Experts of a small language model: 40.1M parameters, 907M tokens.
Below are experts of layer 3 (counted from 0) of a mixture-of-experts language model. Rows are named router (the router's row for the expert), up (a neuron's input weights, with its number) and show model dimensions 0-63. Each number is 500 + 50 x the weight over its row's rms, rounded and kept within 0 to 999. Numbers have three digits each.
After each expert's rows: "gets" lists some tokens that make up at least twice as much of what it gets as of all text. This comes from a sample of Wikipedia text that the model never trained on. Tokens count by the router's weight.

# expert 59
router:407513511458462572529501504539564438519396556583530418472537514533479433493520456521517403506532523462529574500596360424559586520545498493482484437560504477516518498499428441485464479572402564
up0:458454450560540480403480592463539525512490490519481526487480445463445492565518466415442471430536493506447540556530522526440444387561461552535532478473500471503454580403466408514451479479469522
up1:357543509423514508419443496557503463522530511543529476465490541520436545559522424467545516414493456457495468526562506507440509581554445600548563479505531517409465512482507520527469363477497506
up2:453500528481514416395436529463484290521531477528585548492506469587476450424446528530576494529468489492469460544464504544507571489459547530502565511450464545565563431503589537547562520436517514
gets: " the", " a", " an", " his", " their", " its"

# expert 53
router:485445492527488545544485560525499565549534538476501570562505484530478548516479577570536485453480553545497612418497381594484510516387425486425531458564450426612527534470563530512536499495565550
up0:535474498641481532489439494530465478398398535457498437494515481520387534411554486549495492510547474489556466596434433416547452491524438604520440526474483548462586527438499561440433477502474612
up1:464599500452459487608479446446423544513534469431610560447437492481484543558454501476607506563431502521496467556531455579496512484509442473603529484541449549479445520545499507424502520430496503
up2:469470544586578515460446377456391544538386411476562469484477479495517486539478431616424552459415458460517433563475530521527501537518513545445477500541526522462474478553529419538540429562530441
gets: " ", " 0", " 1", " —", " 2", " +"

# expert 4
router:464404494466472553482397559495459458461426435540451518415330522486555512483469508461512553507494482531519591466499442477485511576511473465526499513518464492542505552423469477506485471468481500
up0:522514463380604451499456532425479452507460462492454534418545452486500477479595512512398503604490524413529539472443556428523524524552566458525502479476519392498481544449542530480415533460535526
up1:479484469513492536512462478485467430539473490528524589495466450518444523485512557562502502464393431442538526470514422415534518483585533415546593459503523562478441532544549473530584574609501547
up2:507508541568508445529456432480471436463572516590464459474527436510499510506442517488517492540588454477468531435579399457540509459563591488435547537530504484428520545478443386443536441513520640
gets: ")", " |", "%", " =", ");", " information"

# expert 61
router:467478485395421480472524573584411516488437517484438502493605564513506402546557444473538511464507617541551471501491549471504473555530507477466460462565455452522509399475571541484505458535515574
up0:472490508477484517406461470520450445458515493450550455517549504408600493432489538508468581509475517462475552569399515467570436540533427380439458484442493384474478506501520510464519499463481547
up1:511473414471442536513559427525529502465549434572566512594519417555523533541524508436547507577467510521417512481516479508491469478497504481469517369523487516506564527523531520501528525567510545
up2:471470573522565444579447481512451643414444476566548445503571518480454487511553468442503513498500528491473498496492580381590453510496454563548442563512484487498497505509454536558571466495428539
gets: "°", " at", "′", "The", "_{", "+"

# expert 10
router:532491518475517443487587588493496528476536475545539465510529501444430495470475477548510457520481533499477508453422483509519444546464534407505505466617544544489463506588469524528523510559454476
up0:486577522658493544478524471584606511485540417418479433533474408571521496521452453412384530438470428454448515555512433364469523497522480518545521500527519526581556382505527493441525554507512471
up1:399549510522475469510511495476474475576529499505505555485422472504515541575585502486477570576481414472471493558538492446486525500518479542520445498457483550489536380510511518427559465491514502
up2:423526519445381505455489460450463512486468440539484578503528517545510525464571493506465503506529504446461433490548480422466441477515485479470493387484520565547442415479498573556548446465478531
gets: ".", ":", ").", "\".", ".\"", ";"

# expert 57
router:431454477467437610535535499519473444468519476433396526564560482477534494501507526422396568642455510482452574436541493584515553544455488469491452473498413444539458539514532511564421500482530465
up0:571504484512415428488547412524426413464516493471569430586484441462400435427506537484563606471440482499594394491446440547478445440539575523513490386461548500518509510450523515472464514399503487
up1:542478602556479562505464481573434546579468481476488489440499458535391507504490544567522614479430520474534480472498527520444592486537509438491487481500499576349481493558493562532529513452425474
up2:561515446630431574443552412447511488517597362461464524523517475467542501447450548466508521498588502470571400444457498440526482611553458461560540552447510544584525576552466436570466446477476480
gets: " ", " 0", " 1", " 3", " 2", " 6"

# expert 11
router:517520454467494472510496576547469508565538496538425474518481423439522451494468505485526478518504489548543565384494430454547555456435491544438373483515447507465481600545485457474473533497474450
up0:388501599507562451399478490527431553429487412567481544525530549375624571530470463503497506449566563597487499494543445421556562503523611524511480462543507480514525472508536473510459515491516482
up1:457494500428547541511506597513547407477480480522553524552522449532496482435433480453610503447511480495499510511402438463434472507544448535544597550524532387529563437467533507529557609543514437
up2:444460444438554547457582555556519558484459541453547522498533624502587487511572508459400529507498496437588552483519437514445591511460528517578428548437572543538500515478535535462473468543461503
gets: ":", "\n", "==", " first", " following", " second"

# expert 3
router:507404493495558410479535483533575490519625417544587550409579530460458581453500509487476420478442524384513479493522511502555454456472475484448560404453665495450524468374491485503517526521449512
up0:464515571480465471524512520501568438467553444451614577492506560530470519490538480439493619548520546520463486544467556576488429479443532521495518580470506474509543519399455477494551455501489481
up1:470545527478513482534488534504490465541521532510569426527449542488479399478561493462452555524497452702421446516527595518401472575512455474494570491484560560465482541487543426479556447557438466
up2:479509503484490557548541550527449493465403479406446534486488489488607544452545505524496624466528515430485522455552442557481539507475511499623455462451487461486522543524503431592432577439506431
gets: ",", "),", " as", " when", " after", " where"

# expert 5
router:497466542479504398435541499506528504488561492536424406472505471504568530445509515523484490459420527494486479555511510520565556443508521511525471523530558511636481525506531479522530530469487496
up0:374472497433542567534462557432438347494502488409503469565509526433472551526503441564482535542462495413502562444414584526575491488479529439457539500455444530544519583523515469548560493456527446
up1:497477523462526428515476521501483559437642425514453519411596584502481433543445497501459495377528504459559490462491459449466486469438494470472552511543537559557490468427508408536489532543487465
up2:525515573529514503525477501447515556464429521587549422516531535491493479541500404489463463461477462377548481427577539421438563482385492486489516528364442489483495516523367523476437539456441492
gets: " the", " and", " United", " a", " city", ":"

# expert 45
router:485361478499460524516450484565434452539525455528470573421591461453432569485560511502476494516477482615412497440550389487481499500478533478455573423552467447502533561414569515527480551553517513
up0:475500482514506570485541551523516475460505537417515480586415475510556489645422644518533517514449489479499529468435508489470449534513539460570372576530508494570482445432537452572549461476527482
up1:529468442489642533520447565479486548586471500562486458562509550505439440510462471515551438457497504463524513436464610455493494507484487488409558521476590427456533434472473603555608442509549483
up2:485517553465593569514555461513483501511477496581400568455462537472542506505468467510517596448467556534448541439541416532560536477583389508602404596465524514456560457478576483456468527414429416
gets: " |", " –", ";", " -", " =", " by"

# expert 0
router:427537566503432444459492562495364554427565550502566413454455537508534461484469447514474462486520510520491564517622564582474528522539443465545546465555443520553568496495545565487508466544449478
up0:484455535432437494417541544437516472489540469500498488548506555628546468547512541395446528405524435436518508476427449546411520558437437455498495499491551475517459425417557543482535410452530523
up1:559562347582469484484561477562475506608574521500549437452563491504421515516482381467504505474524506588574485489505474450570453569507513437451532483543474439510482471439430444490470499506481485
up2:546430548470460619359439500494541450586497463569541454515420524497501479598480475424446419494532529511521504533551463397446493560494596529429483478530556474490491462526506500452608483490497501
gets: " |", ";", "%;", "frac", "old", "/."

# expert 37
router:575493491508431474558507509518532493576484510527528592422542580506500625578603565549505494507540555479584422419534377533501467474588466480520562398549457487470520522467485550489481517483553495
up0:388486483547482503566478471387452491459522460431543461594489506530473510475473356490431473530539510479380500494391501515383519442529469471421497542475554484519548524511537462535458442461474514
up1:473533492520494518469502412523489514500492577553571401492417519440465470492489513518478494421456454458498507477552453470478553513578517587465504517551488500462531549471391445522520570432535568
up2:493468538433493582547426562414517501468464435501469499444490571472555365474450511516451509488598550436535464531433432475601488466514509592440497477482557561473491490445424487445467518477540495
gets: " was", " is", "==", "'s", " a", " has"

# expert 48
router:597497493507447553495429527501430471498560575533535566423512570510487412497467496516548470521570534563475503456502520473585419445525443432545562470489445550607508462468445409429581474474490493
up0:456574483390507539557430462473470468542515515514532439481494526369524489486469460494431492496352348527507524512477523522504548516441514540549542500471495494518397578417468454534510465500469509
up1:511577474602487470450480493496525461509413407502608580530500555554473523467542441471439551533394469475428478568471439431545441433498518491520572549470462417403547556592529440505480444539450426
up2:532466410555473529529469354567541580546606513570419417449483524497456551546451484489513480547509481557546409479442459614491449484568584544429559490509480529511526528497525430442514414563530453
gets: "\n", " however", " However", "\n\n", "\n ", " There"

# expert 26
router:573454499500520414516438541469638502475605478531562473453602510388534527463454429517575484467480510530454518451529596500611419438503478499391591434446543468477468480445477388510544501503455524
up0:534550446494474537428494470447524514578345531531492510539539509456489585508494519543519462501514453498409454623515496483486568459510454407490541566436486480554573570447457523547477473502518494
up1:556560496430528577481552511425472484457514438531519567484599516429475455510499459476470471439510639537440517488483508469474529626431541541447476481484510522395475486415525347479522552467408512
up2:450512370562388507421518493493454516525496597479452523552524478543478419446532481564495501563592467499439555454492460490503471543532498538584422480553403491547470361552493510566498516457483481
gets: ",", ":", ";", "),", ");", " –"

# expert 32
router:485443447479491538555496538525522465490586463517477438547606452553541546468429540512481528509477578481497553463504413502507496574467362500456468647440489523582452419602544481478418496427500570
up0:404508554494464517438495506447471623530467554581480478529506600466561474433455534547469452501491504490526516433467431627483568505563502566580585528494497491557439537534623518400515610551533469
up1:492411477508460499503433497460457601573549502486503453498459531419550575535447504585495526523464503531580473529507500563559549471481472554605534461489477539480547493545499516425503519570505438
up2:401439445533497480481437466421392574475502501509500511474490582336579473446451542521425493606490495443469487571546476581509550407534532504521510487438481452554537501487457517414522518528455516
gets: "1", " 1", " 2", "2", "0", "3"

# expert 17
router:496490570445494488509441502490501461512499553576406488561404467522511543556451469508503455593552505610458615476537531468596539470503503471502554520511480496493459543518599530515516519506524467
up0:490452550464513458467493481467539439455498461571530505455449455535569549455538577581468527390462475425500527612476462530543545521433455594540371533461459443510579528528523502524449471467579497
up1:549581446635526518553596519516494488572494511456502520467430427514459445520503493559514483454505490548486395534557515548463590584616528491564633470445451588518429512467423555489466508457494440
up2:530504447537590543487523475543592522505533436369497555470555407520473438541457525472556504476539508404474465459487496595484491532489573439488410491482500516472553539470349545485402468541500520
gets: "th", " first", "st", "nd", "rd", " •"

# expert 36
router:422562527505445510493466486446616489483505491517599514393547503467479599469483407534546507469533512545525502401601453473428565432583432541482461453597472485487491535457597499497503543537517491
up0:465509594540514472474435555535451482493601581524530495596410508564505431597493521469501498554444456507512584504453504548414501467458560414539530519497447421428465496474524453539546490451537450
up1:505558481440549536443520543385550462434472483496517498480535561463496464479468536432460465472415432474471467543472497433483550518551360543471495457469547543537562521493469516507452404512463488
up2:557505452497494488411458525483464412420551484545428575519522450515555475509391587496464506463511494542448493457443511408581551480462404383481495526481474476481421446509532498502480530496486555
gets: " the", " a", " was", " his", " is", "'s"

# expert 21
router:561400531519521411438552473488552482500441520519584529579569516431492521477549439514520566466451552472521482489560503518461472474507481452508527363554528591443526539452502515481500534550471501
up0:432517463497530508545532450406514425530684517474346550440530532484602502485569477520502579586505499441523434416552465486513521541553433439473518506514465495543479420486507449557537474460490561
up1:386489553464461556470497487516497501514462493401481505545485520550553455541503448510467545479505426454528497449504442525564552514413451558496452528487506425417542504512558433538465414533525451
up2:552560535446481607524576560506407515469522472617486563473494491535481494512451552545465543499514585483507510412545472423525521532498541550590523494576555462477568545539558495452557456550491507
gets: " and", " by", " with", " to", " for", " from"

# expert 31
router:587496510546507499544534460496520508490479468563523537422399514483508554476581489495469498530516468520430544462549463536542503588555537394495473538577456432588413497469580429540488512455470466
up0:521512441469398516501503427552441625542581453501635561561467502534469498451535536462559336482508398490502512453422427583518544562498534471503473534492467456529544552534392547429467517590489509
up1:522556411521521490484476450506564592578456463492393518493485425508568501441461467516347549496499456365649471537513503523418548463564560486487468485546456563393478572604426390498603463479463427
up2:476596498510495532502499468508494535614540474531418477478552602482535445497470452577456540489389581586446455492535505428510508513463569536504574518463491504529469483512581443534379436510482533
gets: ")", "),", "}", " he", ");", ".)"

# expert 62
router:476476499443544546518515503480460391516486454597373472535465631473527432479450517529504543528430555481441483524449467505520447497536459490529473599466520443576394457577561477488518514527450504
up0:436497513469446509601527504530504491466485433387520450523479458574602491571527565416618509527486623577514479552444474469448505609523469497456608555450465532464474501421569429442433540562446420
up1:486593518546577411444495401461477509444480499374543446486458517450536520562525533503480390476562572518420470521505516508526429480396507446521451488483519485546507505434444460469511617509501511
up2:523491522512499494501457518527561516517493573459489475459553525417534568434480431453548478516493477525482486545595508557537471360585469548526506498559468462506540538540511490508464479515493621
gets: ".", "2", "9", "8", "5", "7"

# expert 40
router:522522467467494470585584541553533548495539562510391568472441592534638558506476544550469464511540459509503532497479486530496497468447526494531548500538500442486438505464503464583447535467544555
up0:568526524551456513539571524404435552535635376469543502585546544503569428500445526504513559462505484480505495568535542487514452483465497497509474489453564518356473543388505461507533453421478556
up1:440532441519566508472465501468457532527436508554485453499544509531489579529492553504508466511540461564488473468538606515478542560453431567561521572482473559445516508579473467540521418415539528
up2:469548416504564507512482475520569532506498497398540493497406523458444557440492567408479575394446510399597543465530439536487451553534567461468539549545607519477598531448388496529512470550564487
gets: " a", " American", " former", " member", "'s", " player"